config.toml
n_layer = 14
d_model = 640
n_experts = 6
experts_per_token = 1
d_expert = 368
d_shared_expert = 0
activation = "drelu"
moe_layers = [1, 2, 3, 4, 5, 6, 7, 8, 9, 10, 11, 12, 13]
router_score = "sigmoid"
normalize_top_k = false
routed_scale = 1.0
balance_loss = 0.00038
balance_bias = true
scale_expert_input = true
init_std_router = 0.0204
lr_router = 0.000713
vocab_size = 8656
norm = "rmsnorm"
norm_eps = 1e-05
tie_embeddings = true
optimizer = "soap_variant"
lr = 0.00147
beta1 = 0.95
beta2 = 0.95
grad_clip = 1.0
batch_tokens = 65536
seq_len = 2048
train_tokens = 921300000
steps = 14058
dataset = "wikipedia_en"
Below are experts of layer 10 (counted from 0) of a mixture-of-experts language model. Rows are named router (the router's row for the expert), gate (a neuron's input weights, with its number), up (a neuron's input weights, with its number) and show model dimensions 480-559. Each number is 500 + 50 x the weight over its row's rms, rounded and kept within 0 to 999. Numbers have three digits each.
Before each expert's rows: a language model's description of what the expert responds to. This comes from a sample of Wikipedia text that the model never trained on.

# expert 0
Description: Numbers and table separators. Spaces, pipe separators, dashes and digits in tables, dates and year ranges, such as 19 in 1923, 18 July.
router:543511544558444509454536508486523575446570514579537615453432523489539562448487540455484414511435475389525399535465428494512502493439504559449419572496482476474495502495548430497569527397445504477539508487573443484455454469550500581576496472
gate0:481560469448453542424483484425513478533480571438505542427455418573461412498502534481658429429444533460536518576420404521472488472504450480535424602611545499552433401490607483566454610503421589544507598521481517468548482533412540560556536499
up0:492389484515535530457496555537558523615433555451500485489396451443453427508441552447532437543454493531450529469604480447512408457534496595395375490473522489567494466529462504633452481518556531501503507497413515571564427500420522455502516475
gate1:526414452551563637530543479551489558495593466451426515460435404444417443524456463594499401541494522447430448502433545529388460490546540433521460571476553473451473530478470492575437494601516606536451440541561624521452503478549454452545544475
up1:454558452472536473508546450489492462428506564590508442399519450543544482485439425572498594495501518384540491527588531547505538494457473507406488475502554553494547591510514532494569459483502435491546577403505453440534463456511483540560511533
gate2:503537484491454521450540477408479452528573440518561482488404527528551516491483530424545542581467537540479589484403483551496551448486547462490436623520547445496556569558487514465528452486512496493463502470550571474494578466502481469541428466
up2:515545451611433513464409518460406568534516433507492540512502492488509504441458460500526476472500521526511422393563466464581477483465530455553548595524513490524524653443461556472478525494436570473488511485462402516454502520459561534519514524
gate3:554512487534441470367416561490559602478466513505563511482531498515492424398525460534556455483481495489483398492466522609541449404519553543437481579466493461477551548476528488488562534487495504509485569534536594526512558469438527463491497532
up3:556561498485554539475423376452502403496463501556565492538529471458511568460543486493476540478406476383475498515559544497547480377537423559576517505540592515528488545492620455475527437549474507429473482549527458531528531469509574486469476517
gate4:477423533587448512508553524420439401498477415455487497470518545543403389441496561540516501487461480530458458478532427507443508481562583527530447516520526487498490537581445534565522550492467496525515468521531509535568519463494533550542534484
up4:567453413553486483468539514499499465449564513462415503546500639584561569476633464439494488526521479570521563563544454512470615498486532483498444575597498486430398537494487499488484590425519384552510614420589484475436514453520509509554523551
gate5:587497507585504574526500482496473504503436426439526474553544513502384543500549609505478483492487471508409486496478486600516457489446566514409541492616425561486436442470502430498530503503403402533546499415473465495438490513499521535450462494
up5:468578420498573476433611513461471459471480530528496483445494550437602588463506516455508418494553516447615397513471542505524493545440491498364540565468503407507322496435473479499582521538499487464577511463522529539479565574569500443479525481
gate6:508509524466476507501425440501538452439513482495484485445506470578524444575479419495545505594463442423477512466509496496508392523549516444441458427568444448435514528478514548442388498518523556510470503469553607552541553520574611553593521420
up6:554520488455405518453417426523513486513463541577545495460541514516500466461483493442510597544420466512393411624505443494403526460500479490434584443563572525459501506459465497550558546542443565547464530558449568458432494525512622545508468404
gate7:483388456463489445515478475611410380413512462436469463443519516469467487518556555484488521503501514456547404504494550452475579523578512483463486473496538462481502489451448530444541560462455540472561546554512445438573471390537568524451576560
up7:402630543558534529544451376418530510511463515507524515538475527548527490497446541547549527446527519514479540551456538513555424471515506513511504507442469584525551428491498558541367531470554612424503413551465411453514489503427524382534481505
gate8:539560469458540459510536453459486547521574498464533505474514518538440431511547521503467561374491483351561483514521560456420435499541454503507401548529409513487470427464568476435486616479564477608480515598457435456567517522574405458522493513
up8:510490467523533581486547496604477468479432460664444539444525454556506426500502545495498497479544392479482473473478497486559486511553490499509408421515516491520493491487500606500411515426495454521571558506386463477493517377488426484474455427
gate9:428458404518461491457481517562492514557438497439525496495443486474502538541574521457519451473497505425503428515485539417550534498502518491532482480457557546451438515565449485571509598427495477513590444494421570508561509458488577544564546536
up9:477526422550601531497425467526539554507592495559462407605464464461541380494511545488544417476562484487487458526455506365470590489476545597519463545460456567511501515474464487580495506530434501548426547500395468534549553467539551440483437468
gate10:491496622572446444483481437425490509495585493551544522554491555403438517560530539514434447485521611559491494582541518555490535483385465585511440515488612554505491415483566490512570531476515494450460454494456559624514445461540439409509566519
up10:532477569551432483516549552546429483499501466468485486553463509534528519532525363519584531425520463452489509584492514508469510478484455528520497472523461444478512464537534566540464468451476504465570495445512490526527538525507512503587525509
gate11:465491491482502582533493415519543516484420461464492554607529475470534537532484534509430418460479456476489559473481457506489530507513441406526516478492540568540444462441566547497581479513357456477416448517515357594544519628531554563488469538
up11:503412519475419482551486493516556490412536557469547516640519481496417559534458473495495440464505510483513588435470447538533536542444497469516509478579504573447383499507456397488526467484560538538489468518528534488505525491445502530564532492
gate12:540527539416558514520518547621530492500499468467489490497549383506537549534501525488504497509492480472566521560475528510540482511418595550532552428487484438535479487483536478492470454559414477558528542438547537440564435530566447536578571479
up12:425510477463437568526512527491441522474516555526534502515515483439473547527458584491548537569535561486440416531509415489528483555538559530531530531502454471506538468453458441484498468429490475513525494439424440398526404531533563554462504442

# expert 2
Description: Name-initial capitals. Capital letters or first pieces starting names in lists, tables and headings, plus == and line breaks, such as K in Koudougou, Mc.
router:508547514515515489453427474467577513504402480492388545483511551386435525605459492530484525441496451552444559422530588555528443460550473433551532475550565476544608486592458508519566419583562456504444387447564442468488537422469486511474475594
gate0:511549509481472484507466532468561462485520520497507564503528409519458537578520446477497553662589546574412510475537533536517423472481545483532482613494525485559492468515548485558490526542583481523465545400492498433529482433493475431514563510
up0:424509496485512477545510479529607523466611529540525431505474493435505483496514495478518426521528510509531596534511552515415393493492472544526502480502569506397468462563430472442456499472572498558440522654505625428512518458552540470490485440
gate1:505490529494570456501534491475431525436548482494534476518395466445549571478560499553453544478572454468519528445553519492490391508481676481474436537563481455445536514506469475458433558503674469492549495486422504449471474548533590511380507488
up1:487553443471603458478584613535572461486498528502512596509478543462454422497565546540544485459466468529510469508509527659568560582522446469464548567473533545460529570544573584490559469438518449559543515467502560519570452558472446511564530560
gate2:508502499505465496572468594492548530502498507420626493516445453503539559600473464509354464485425533448568525498441483529474531464509514513435528434476455554572574451503516418510379469554420507602551521531486552484506562553560521474447487518
up2:504464509536539535517550487533559475619476466524654530499485508512518517453445461370441527435528497458628429517426505509578490528512506430438470526449485477540389552458479494511507529514587536524396546443483569512502622446477455459444429497
gate3:492558515476479487589420585498608519439503505505498480485475542522526476442438523346488513449479468505485502477516572539579525603563459468494545481448487471522515452510470525501484483455379519564499576433522416512417519576522552529492525576
up3:454491541392500552437403456438545566514496445453461636400526504550467556535397406528584535400511445472586512466520492505338508506536440435466462465568489435537502557467507494526542490552483537479498513517505467523395480510503448510468426548
gate4:424592562537489512516478456517481432555571502476507565519382563466446545436479434381479612426534465506579488487499491499520520493503589522526538566488488422464527503508482420505556491520439474525549420469520486480489536496462558490344499522
up4:449575537474433467484400468486567562546459557484504471483502515430519443538481577476475550623453471491442507368474416414473532588477567568580509585577435469534485480443505483423494550424497525442521483460470554299519554500504579469434507549
gate5:396428565539592554558518536552502579605414450432520503513453528545421469520427455474591519490523434460503465499520503472566473397509498467414524464472513567524527534516599463433510437528534473491511496522533537448497444449487496422426439550
up5:374571480505454505556513447465536529456507484442559497481428491495499551447488395513602498491526530421507448476533506477569442491509523529589534469588453535587443522525419477503530512462599532529483358477491510581412568490529538535427437511
gate6:493482496480496519528504467473515554488455496513501507446456569417442472482495566457398523518475540496542549508513500469469510503509483503578513424534525487494501466525450458501422421483496397607545498412457454427561491480586558462477468440
up6:471467621502412443609461454574485494553551472588532511466440521561453460488499552542586523473539540558528448536482515512603377518525441522519522518490525520543581497534464468532532540554527500564553434467565538379430538503510421438512554523
gate7:435563494404516518585513565552470509528477501518466379522417581497476540333460477488511479467454491630451458457471626438536507635457507417545441558565601597536443464402510519508559502463518475546381491461434456430518511463526508473496525434
up7:536408562476485527509529446499521444433575562441497498453458451602550540444507592576480481510492420461505553551489520401574512471450538579398491531477442435495398486444598504548498490511490501525443423468415456506532496536411488520465496473
gate8:503474517398420543526506527505466478387519502371520496464506527508535564549520503516480523587487522488489506441518530585500482468528527561503512487489596486557521578541552469545515450483425542442503489517489467484445490535545523486533523473
up8:429417527559551432487463419458498479505454442508515549537549457486478477450412508432583517516502434546537581484491497479561505567483540473453478457385480551464510462481484516493542400471527568471464504585496537522508538498456421415544494537
gate9:564512586451505545527433497547498507515490417562511508380478483517509456509375649540510494569464477475475481520512521527392441548511508552595596617597500529490594554561472518614378469484519532543484425591488446491473521478563437490561471559
up9:647524497458605476547567582560436439551506464500420509527580555467528474400443511562490540450497507489433440525529470464475468489523473483498474547548511550519477533411444489614489541475520454483574561434428550464540480488513445481438481437
gate10:482533531554509560509487491507484492465513488522470476485551429521472448555519546554550506519473472535460524486444472486431484497548468575450494591467462479462541498492557580581505472542519415411487500553533576550455547441468535495544454499
up10:486597513463416469443548579468498562514438449531374472506505497431568499557480455414593606485454516535468520402571523509449472535521552507405509495474560469528555480475402513460454548434530443502468453501536525451413560457484440468454484530
gate11:372532545479559437563465598495499538559545502519589466569463544560496480545414512537455568471504547418551520461536477534467383508529525411526448490546536509486549422499490392509458471510481489555432550485543563556444460472445526560501486446
up11:448593462456510504502449474448514494427513510443529436541442519529389383411499464448503537462468503525544522477551592613568571541500622489514589424444505492532489478428462550584500469485487533487605414552520463468563604608477485532550579455
gate12:433502502541422473511441481506390566553498485423523540440499484524523470490553519494472433551459399489583558513541499563521519404528428527504450506472523586402452599527558536546547619451522493576489495474540487468436462446416515470463466438
up12:601529497393489533555435474522449484461500519470475424475454500589467603478476584459436412454617486474435504431554485439460475511433577494524530460542473460450421498589568517430418514452473474484558481528487397467491414417427615579552559418

# expert 5
Description: Word starts after articles. First fragments of words after a or the, plus periods and determiners, such as an in ankle, re, co in cooperation, their.
router:502599530436483497525597522520557521526437538502482306552490562413485467488429469497571450476469411580520608474444495514484474506492508507481588473514505524521481543546538565490473535489474499584496609583415488527523504512436428414607534557
gate0:487536484542439555425474496516480527580469575491504566546523554604448582500568414480554523437555445474506505518597528461437496548502506511519505557519515407542545478516549559519569522533523555361509509511478424479442511577470473508490548582
up0:512493503473396446446469499498513519464480531494533477481541516387506532603460511494573444533489477486442529552626454543456431620425492528550498563460494549467443536480576522580461538545559534373493370487462532554477421436533474548509573601
gate1:492502552487569480549537514495493514516492429568391506457541494485546504422448599540498579429442508465508602598501480423427482567491506506491499484483463594410496482541569611484490419466465539532539525574426542425405444495516525519542524523
up1:604535447471498504452449460565549601456455527480474569459541543535530502460466590462542509467596594449558477451428407524530500473591502525532521478498573399516539418576613520420536442586502529561445568531525536460525453506531468590565490518
gate2:453464376571511534411480435512539498513506441504501499536433527457545505553587454605501502480505445537456497548507500512425416614446426460511476509461555492564495491490501479484417499453444544557496600483505418431584536494538521481500480397
up2:393517449519603515459481541522478494597568513463541507542478497507577429393483525449509518515563492555385559504540448400474575459449494614513454450506465537584532501537606583552459456506592477445590460495480448555588425452555553561421572514
gate3:509450550487454503555440486472579536441522541576537500587446521531505443547518512476459459482517471552477421584508420429456554486451432496448545551464443434447570497465560558510482356499389574563555497587523512466551518466477478496519476511
up3:488582440455558482475473472442437490576453508438612457460489478532505462450500501599454489481454472550605541529493436466586462442556477468448497470474696492518515488479540490587495482422537467420532530465560504537485455495476459439498500579
gate4:575499405502555442517487492513540460540525480432596469552534514495530441564456540500526454607485525378470451550533550541544545567478463529466486495503541484484524454462461462512517501486413496539552473481433431488553471542501504554463541473
up4:523476434460529494485530516433479547551403502631467420466534440503507491494448557526447499481505456477537500506584557490479472473579396480604487537457548520461544509541437504391498503537483499398584514535543399493507526479433487541437578470
gate5:558621502452540488502466501519495513474481515558550520527441551515550394419488475426550498511559505520423500523467626487473535452573526500508481598509509527532533484489492428463514524469600480441542498522580472495474496521452455462587512520
up5:506425581527471488439548489437478440516434422547418468548491430459462443442501486468582545541509468447523461414533526462437581459473484510534454545477507421605478444498464449432628552451506547504564489337524489474543484440562471558444535473
gate6:521541390475504511678444517504566511552581515501403597479456434582503556484493515484456405460480585466633544488532499581532494407545449393508453525517538497532506479505486506554504529452541475374553433539408473558582471494523536492538538543
up6:450554489520440492534500483506523521498461518493545500460470478440451473459478557512407540407520502504468499548558518516508532484474542475505532456494539539523460601516470429465428497490522475535543522515485506572496482606447467428577493443
gate7:466516558503497468588541484509444532532532592551574521438548500580470490564578501565498588519520410488563470556527417536456454464474499476454446516581522546468468585581507573482516507510550461546534521475456557485550573508548577573540517437
up7:411420475495512591472566505448531530495420474447496482580391444479492453574482437476531465524413453465429525454554472444609502551558536532513495512509528498502536432400467462463534425571465425508484400419522495476487322607519520503466576504
gate8:544548518511596576472553513510481521473516515444474432430560459562514496448566416497443524553463424539501504469535540583534494474486505430449537450524597473502471494461458546479543580612466469529512539542576549455503511397447467578506501483
up8:523561608499557488529437500494521512466529449589496460488489481483457614548552493558613391423459486486437479435541493464483627568493541532530448506505482458473492570493634500587507490483485547557513519506566576430413489431516579521410533573
gate9:530462529499530594448446532391441428473514593538506463472475480573570415396511490516470471485504549532556531562499449453503466433523533491502577541506573532422475519522401556489422491501536570526440559512574572562590457551522588501445526497
up9:481577441438537493476512516450486540373575546531567551501475477461424498555563576396570491502528467530498515489527392599464442424436491488500525440531487505525517497482502542476516497486468547413509437505487513458519637453523523520449437540
gate10:502540535471455564505528534545436531502458566473460492457528522598504468485471547536448406497502552495528490452479529423561462464588474434455509482467497530480567531518463423514443538513447478496514604536528498538453485498426428558592552591
up10:475535581640527560416498543473536504523513561491513517415435519471505571479534457465452608591495501486425483468486452576467461467634534542581462586472489488540513574500498467561513534556480535532559465604472623500535492525450465540492523500
gate11:445518499525572477466579507475536522483469521490551558424463457418517530531543538570587523452482483350431439449480478499436477545562474566550497526427519548579466497512440397466497460590493540529496493443495473411494540411498550410487461518
up11:438616536509397486453541527529625530464444454530512494491601532551477416451518412435529492531500552465510426538531457562516453524423515512449468485448550602521467425603444504479505512494514518535487568476474484444445443524546491513486448473
gate12:503514474562494583376496496486509502527540504556549516468494519481536477494437500397533455508470563543395533476587604524498457482504427551528510458522517474524533508560531457544527491563479493449535563514502493585605567528507495514549553428
up12:452448517466541565508455508581461436549444487419506532545589547488512553552538452546398520448450516501500529586549395487457503432495531592436481444346573502420528494482517532506473490527396485474488516501415464389469530467519530374483462447

# expert 1
Description: Mid-word name pieces. Inner pieces of place names, proper names and foreign words, plus nationality adjectives, such as Nicar-ag-ua, Col-omb-ia, British, European.
router:510388504548542516493522502510455550552547482511555505444487484542563509431558488495474555489559532376518379505487439443482513451498589603483444470506423547416438468447500454520460571516510605450550505465429515532541526519476592492456455448
gate0:502454505440533594569537546548556524485515469465432455569486530476495542566492546535638569488473418634488523455445431460558484454530526476575520530453466446449507483525576462473507498527414596406482567419476465436501512473487563516542578511
up0:556502532540439497511476449492518501600533482364442526503441521464484551487492458513593458500421473472490413500494441541546451454450472537536580460408452477467494557557497467494588423546533566476522433501397506532494437452488526473505416422
gate1:502423580423478511490485476497432486512482560492514438540594472472399570515443469453477410476550454499445481507455497509525512533573472486430529501515547564554505496365470483453474482509622458510461471436449517530496501571461534478522573522
up1:567548534548360462508557430487447523572534515437558487468427548451438479457520456498429458520518485558561523476481490450534508417521537548533457450456485519577494511519458466409448445482497450459473570539503412504463644494469554428491534440
gate2:508505544498639481513508535575471540446510491396484508546519523459545518496532537536540418493572528532464425538422529513462529514433517532527533549524414505448509468549500427485606571586500504526481539567499500439473509614444561435553553500
up2:482433467572552520495470527456541550583446437475476525416566563585476371459605533517473507533542475589464492494405494551527488468473531466567528572494403474533541498480516589476512565537542485420489559551560489595603580490497510384445569461
gate3:444523424532501528487516513450538553532438489597508441465528504481373471537546447454535536520495630473547471565426459493505463490479556466518519516437438508513418570429463374467464449398496417483599451422564522495464524528495548503562428523
up3:531535502472472507559531513493540538559554531445452606470534516540535655533520476515560534442581546542447379501558480496499526535430496545512432560579450505535426516523518510470490483598591419504501429603441528524539496472499444507539502570
gate4:411509471447504540437483486445443468505546451452449540564506560528459519450534510432495514489485589522546600437531509575436473573388536540540486463481499566504519459473527645618516468459474585521525433530485595517533551401496425443488481545
up4:470411522463454532435439509600492460512510417448589530559587504558611524538389510423585416443566503390485536502471446552485582439516512442454435539452553509444439478579544439486478502429592507534484533490489460500563531534517609505470522472
gate5:555456508582480479529420537563484472492557452494501463372517604481569507531424569562480499529444480553475509523545565508583489508521541550426467409449372446459463493467476523597525488491525578496537577473465426435429564563455453542458431556
up5:494504585458466498421477658430516410567552491536558646543572503495439583499472495438572560552483553446529466539469506500480548475488452435587389490475484514419479503563493507466464469471491610527421540507424507560465540453464469523570488585
gate6:562538400452444448583451462536491422521504400463488550494514542388523501566438371469500519559438425535468538520426489489508520434537592561488530542576490434511568462431429453523497546426463469484583453477529577495564514460484521449491479504
up6:406384500508437527498317480590512481552470540489481559533421402472460494465456461474488492558555468580572500442465433482490527454459572447552546507518582417492495472507547509489524459490530541491582466453509487551454541479527496539527483456
gate7:425579500467431569519453537436468522353510504560442427448520465410552470478474425564481586511558574502454543439465516537564446483505487395502534523545411532587476530443438446519433435413531406515460511450383460491520447525478470498554501562
up7:457585499613583482506478490489436465498533383602465510472487548527493550404534513518505441517439461508535520506637443560519574512540482541486448502494533463499514503509474487513523487443504509555517500481612377465400547469364568476522361428
gate8:468550467500428496613487513500488460563584436493415503588572580547563532446509467498572455505492467486533459518427454508600449524601404522487441545515459401552483508525421525508550525457408513454497435545530520523551470431483561515469382468
up8:455452509581593533493417580424480488390395506482451477371486507479496509571604518452437500308574499468470517468481484489420562510466466427604491432535519532450527504480567583529513522576465534546519500482566491471549537488511425467536488522
gate9:486483574480409501482538495469470484494468501510406530482504443526530590526543422492528499379497570477471480538555547565544485460450489455558438512515465605497487534426539567459464439513407562406484560498411511417564488453518393536524513515
up9:452508474526501458481511459529526604474465515507459480530498474514491459496436472508429550488414485496540492413470505557471537525520505464474410490545567433459478622392498549573521585563605537477580572471471530446439518339536462536630471526
gate10:517434445570481520443647520486527538580440557520457498410463430529539530523549462521484460498489437589472453490567466518492553434550418518493540510443442540505567600571559443436386483594455520471536427454457437515427478415494470521441492504
up10:578508417496456446376526517544414589494527511502452543516442568521534528380478371497478545435488646508433550469513487398482415436520520491458519489511511512470624417407552536437534494510503498526451471454431473493506462409439570514614546472
gate11:562560527543494547470424521441451563572522499528507546466520509438453579476479419527496543496492514571522530480414473432542446550509471536419434491477471404474444476461449509556514482478493542518476508426495492440497589545475495507559597421
up11:496426464419551403468473494612567504486466475461517464445530438414498456556555492471531421458437548505555488482520434493525434480662473355451446425454495394370447473548448557502467518448481480585528463528534520513505441508456543520515457522
gate12:473529495550475523398528453558479338465538429571485606527465537510493558500444481555477406620553473468506525513536462533409510506502550463530515499493513542481507539540566536498634507447541537537498496497448493556552540573432549397542514553
up12:490473586513467515540495557543401498491418516467520530521438465514559492542517515491543547526537454451523459511454520494522430442391515473516421562499494461451538595509529454526507467535569568535503569506492518525467523510500594513611547413

# expert 3
Description: Noun endings. Common nouns and word-final suffixes in running prose, often plurals, such as competitions, career, duties, season, album.
router:555517446469494534503536497519504458564445490434518445458550547504464517529522360539503508525464473451406485418505469507436461490497524511456491530486584430434584548575481574495552608455480442510529486499487458488489481553565519479571403520
gate0:494374391484502476438500467570469534493427453507452562528550404447509619479460572486453471546505510538491427496566466444536513539537485537544319454499572517449468481485539499579488439500423537486553548528498474461403405490477455503405588500
up0:541552524537482601500524525585436544446478478450575535554449563492506564546537490473573496539589443403477432430581512573428470531473481522520385536556495539455533482447500529522524489494465447518513529590520522535448479480459448482506513507
gate1:561471425429505533436529458467533438524522501466489513447425455502529613452455564496537548479484486427522492474448648535477451444478457482448529546548469456567478519567544628583534460473531448477487510532439559515493472562464463552501621465
up1:488511452496516426496506461540526568493443490493499510573474495511425482442493589489385447517489479555603464541451605544508450385446553499428521482528424430490442519560440536524533494528595536463504500546463453476571494514490435478484443460
gate2:442485578531565455515535492510484446496544513449500599440512549585543425550573521549435533448494490506470523511489533536520507480375507482491546511448494565387466462506485453485454528537394516483431405477522577460492547471470473534507474502
up2:494440489532513529440505566539489533487466492451577535535581586594592465507524513519493574558544459518438455544535502524448399488542483517523437527508449579437522483454484468487492525568468611512380545421574540418493453432571507513602515429
gate3:529470556495507515516457606607514468464512546516480590441498480460556589527493566527472445417544498577467520460441513498547587474378516535548501419446516455457471417526533450478504409534464495529459497581586521595579468554520488560539520460
up3:518484493516533536514490534524518530501550509447491490490587534566485432580563431545428427494483477535367461507538501484518439427454485453494474514513468512517476405476532528497503606557446442493505526524488405575550385539386543476460388520
gate4:417579396501470490446512489486466493476420520500632497488561529511461458442504463447437536423525415521520513564403518574440507409466470556557448462531527384462496449547412583452474523473445526532542489536464520440491398582529463429564509404
up4:421556564454487536439454405527561488471550517558530520490469537506560468438492547495417500497359530435533436502531528506459413478566586447476425454501505489480500489511516590508534506501516425497518449471412517411466602454484433304540548498
gate5:522393465585509457553429433520497473483562531495498503494550412470478442431486531537535521533427531518477466554460488618424494501446497497498532564440568525487502522520514495536491520509458479486588451539535498437602466486542504476484505512
up5:488431482516463456512511611498457498630593552451467490460485589509451386507465466547546459550422513436522501546508446475544523604502586564486430425577505450506500573510420536415540570574464477478556453490448456505573464387521537568502473478
gate6:569555518455471552460544552529415525553450562501469526577471443472548478544535478469506560446568499522449587459485488502490579453533468431585433545466550490530498526479570577477455471387481504484539469549490542478447510501419619517497513535
up6:467438508513500537512578486517477576517440476478426531587482586606506607488528496530538462532487536453423433460481500555529613455506488453563480435467500469492446497540461508593487443534528497539609530538516511647588436504523427381609448451
gate7:546512462511448435541460541515461563538491484440570493480484432483531559522604534578457599525445523485455476472402417428531425558530550407457575508540488483522448501402534514535427451471463554519500430510522468443559588492424530400478517543
up7:579488612496577457474545527452499419523494503534483418436502608507427505438396376395480472497535435557531481546461496537502452400497541619591478530412459500459573456513515537512605526613550507436547598479497531583444508561470487550515476499
gate8:403452521418508529494632473474414569526482452400501494559473434559483536431524385472549479602491596526434418434486526406510517499460465514472550523422486501470560368421546448442529544473558536483585467581556441480442409507476497453471430470
up8:429546538462624412531512556564538445465494515437492546491535414442490471434569455477580478474430512564407504420447448465438549397556557520545528411446533390535429457476436494493422477507395437526549492440451435464550475524469408540560510519
gate9:579532516461525450551382439522434462502463557515517462411578414430421511544516479484564464535464466539467557487457491515349471513471516421537579463490461452464607497471513492539497476459423504495547490494436486436449428451508441481489512520
up9:540475571555521522441449463522438526563408548438456442476532554498583444447470466536478425508482467491457490574470509517519494451498471501571565477519509535433470519457618508502541453398517474442417495536576505495444506490510468499453494492
gate10:513431569475492489442498567509452504519557505540592390526447466430528517567522495434506556444476483553539560346448498535497481563488451503546433486471567465398553511457523452516485510514498624525448476424425486494494481586444473484510492533
up10:534586546569498447576504446496482360524569507515513444546546459469417482401449440459446421565459468519517514564489468481594471521513455521508437557451559461482542490526504544569515578491432507512530523450546553491432492485433515455525469498
gate11:482592459473481535550464538550528482471548526552517469469399449521546505471543504520528563504485508528495508553501520478433531496439536502518490592509547536522519517562470469494585531432518523469465505514436537569509514551535491469523527529
up11:416509471519498450470426545480570493542601451595499541502457427552518502404406519521388473542416514496505421432509487490464469504476471496473510391539494531462515497475483475448469515511513471451488497541496505543502599450533475447547515493
gate12:453519535500494478527430513534543430545523499469461445428447454473609479470433403538445521547470459496468505545436508509539558434497456505591494500518523520541381501426434525578497457518534643497523530470496490608506510460542607445456526465
up12:476539496490484527590509382518514547477472450504538494463493367503497486511538520577446438495486494531476532496475490492418558523558427565558488479452584464489480537507520520507564496409439495523524606513474527496489518483529516530472561491

# expert 4
Description: Function words and verbs. Commas, articles, prepositions, conjunctions and auxiliary verbs in biographical prose, such as has, was, became, by, and.
router:497409493462483480568439524458420533397440529495538495449570480487453584476553489453451590567497410422478478405480481545504579467505528530528421563523555509445578519530472524568471556421504507477480499422545470431508539432621513567588475436
gate0:576452442539494473475470476479463445465504572503451539508479481410450541531503519485513522515555503530526494579485534515562479504487509572388464397534519530527521651436417567489533459478508500399408464574533557456505581461497458486485462522
up0:468498460490517547496539465474533458446448440590533621462508578446514505433519442530457495421460545516506516503520481446550541486475497455511525507552498474557509488495486512477556428518423579548563556478497558468613424468552500450576500474
gate1:504442438464511469495481599507473483598591476494541496501571539486490467539492601503564550539498550511550516532373481501571535409453442429497477564437480518497450531609476513549548503549511477439512502480493513483536500493561356502439545549
up1:492506478452517519406503488591411499484527464449494533509583538534492473489539454570597484503534511437436511526479515489523568473581525514528502482520515401497587472538456451535590493474571451524475438519563493429452515494423509513538508519
gate2:454537561567569555500494545550494480526565382478483491448492492540510568502481543543497480541362528344491565539500478525527409467494482578492486589519581530548479515496457536465516515569451502373548426443443566537454513493597512507541581568
up2:556579477501503451453539495473531522462536443428438500488444413427499482539449547446481523509398520567508448487595553521454476478455457471552503472520530483541511518508539575482485533525474442498473449529499557449567652531548516587525526487
gate3:575463423443595544509464531474474497557515580527533577456523463476478596458503407563513512490470426430561496540442484461521534385508506540458371527558445487568579563491540397614470592462442542454495518418477607567533520384518500605455524461
up3:556529452569471419429429543541440541515461493464411506516545483513499417443564570426415554480499441491557420437394585542426491367539387606491506475500425472491371373569550471571486459482468466550435549468476490444600527446383419567551553499
gate4:459474470577435565520550553558568507543449512569476510500626494483461500541443477548483523519492526372591435548417516437393455549546479561576495510500540524509483514429505535542509524576465509530526580437389530518539489495462559441473494504
up4:543569379562465447563511471543472473443406525471530490547569545576513562545590540452496421562509498500393472529440455550485533550472513453491511501580470507512409450465518483487412542504523495438445504436544582376580546493538557538449433532
gate5:499472535514477520472486520479444568486558455521401599563542526483525564439610400517619489472581499526551604380495558575507496525472516485576548503475457509452569530460315450454490498468517529406543453516477437421524469572454419614490451488
up5:465534514478463521532512534500462533535493533534530475461594491571615517541574560456594476472566526415552543538475413501487525525467533512496422517481454443506439541441554504526499450516566575536520452527555400531436577522493499486456463567
gate6:410567570431517513454542400543532409494519546570596397527543500454483503600515484383516582491520479428494496536523493482464421495535530417492570468567565543517441443438485536455516514444624452525491442484464533440501452477481497563456534451
up6:532462569524499516455466459576493464574506529435494364487615531542522527531533532475578515542437521491511464518592602473439515559531591575525570562512470522501514491442392482481498473500524483483519510513546528520417511540541585483524445569
gate7:462595495476504400480492543538532562471494608528619519429523560455465503484598582593520540458468560512500465506511576571425433550445473525434528573537566508576482497532417647555451549519467479376457467490430433508477511560514498558468436503
up7:496431532583583502527561464493425562498466560493537522487534474427601456500482524561458545465485527490462540544427500439512508554452502558477573570516530451495537504567564573442496481534543398441547515447424534523492425526552495520441493536
gate8:531493480546484440482457456519494464526449459524497443488448494529586563500485532440542518524497463424498559523493549508500527515604440445498527452580495471517442520472498484522560458501554438443544464528420513471386489538484441617512482485
up8:483506398516564528565515508444589474443580542566416401513421523493502464535538464409497487560463471510485432418517427552473499399531461509431499513439633533459525435494490511518428468507465447400501482539455466506441531490516499534505524494
gate9:549535597578484474550452542503456458485498503547504452571517528468476561454586585515475568433407543435439556519593559462499491549485513421530413426560423484461417472562483557535455465492565532438523459420525463442441514465452455493546510564
up9:466417446431499526413512478563596553453458496530427461392361470433474497549511524533484444442469499503432590586518550384544473493486457480532521487455572472563506448551459464493498508471573508481485446504464454464568539447586601491391473415
gate10:542504493494586482494506517468506501616434583578476508410428447486525514521447412592496484476513398549468496522461424469452436436533596583468578524379437512522460544457488523471490504550503532548568495490488462498439536497448507544563395461
up10:509568458521479447448420543519538513553541449563449489515530456452498574448460562496415520551512455472551479563482534492389520497425488518455495467506563517469482540514503474463524455495453453455485537520491487438478402587498552535500483513
gate11:529471465533577505556520513481511484454571605517474526438457600467464519541457541526443459376510527483553464482503405507402595573416620486492471486544539520420456452510479467467483554532647538474573497417542470467517412554573473524511551558
up11:427400517588509432428497514457478511459553484491440574398482478479518390488508534495514634471432480572483575525384518452389496457491534541433496549529532521522576477440507532499570485432547474411477593540458452443618554445534485524509578563
gate12:509428432440491503611501433459544437557478426520494467487527527438462442409480531530506579476479538495561513435515576601513521514446544501511468514523499487520391516491560504428536501628392510513534507421507492471404533537362558510450496543
up12:441495485433495559552469463593497534432448583520480482485620445509478443491526511535437527607443478484525492508465524426509625426499419605577519573491530521472442424523459439513432480484623416554386609469465430476466489443500489527431410414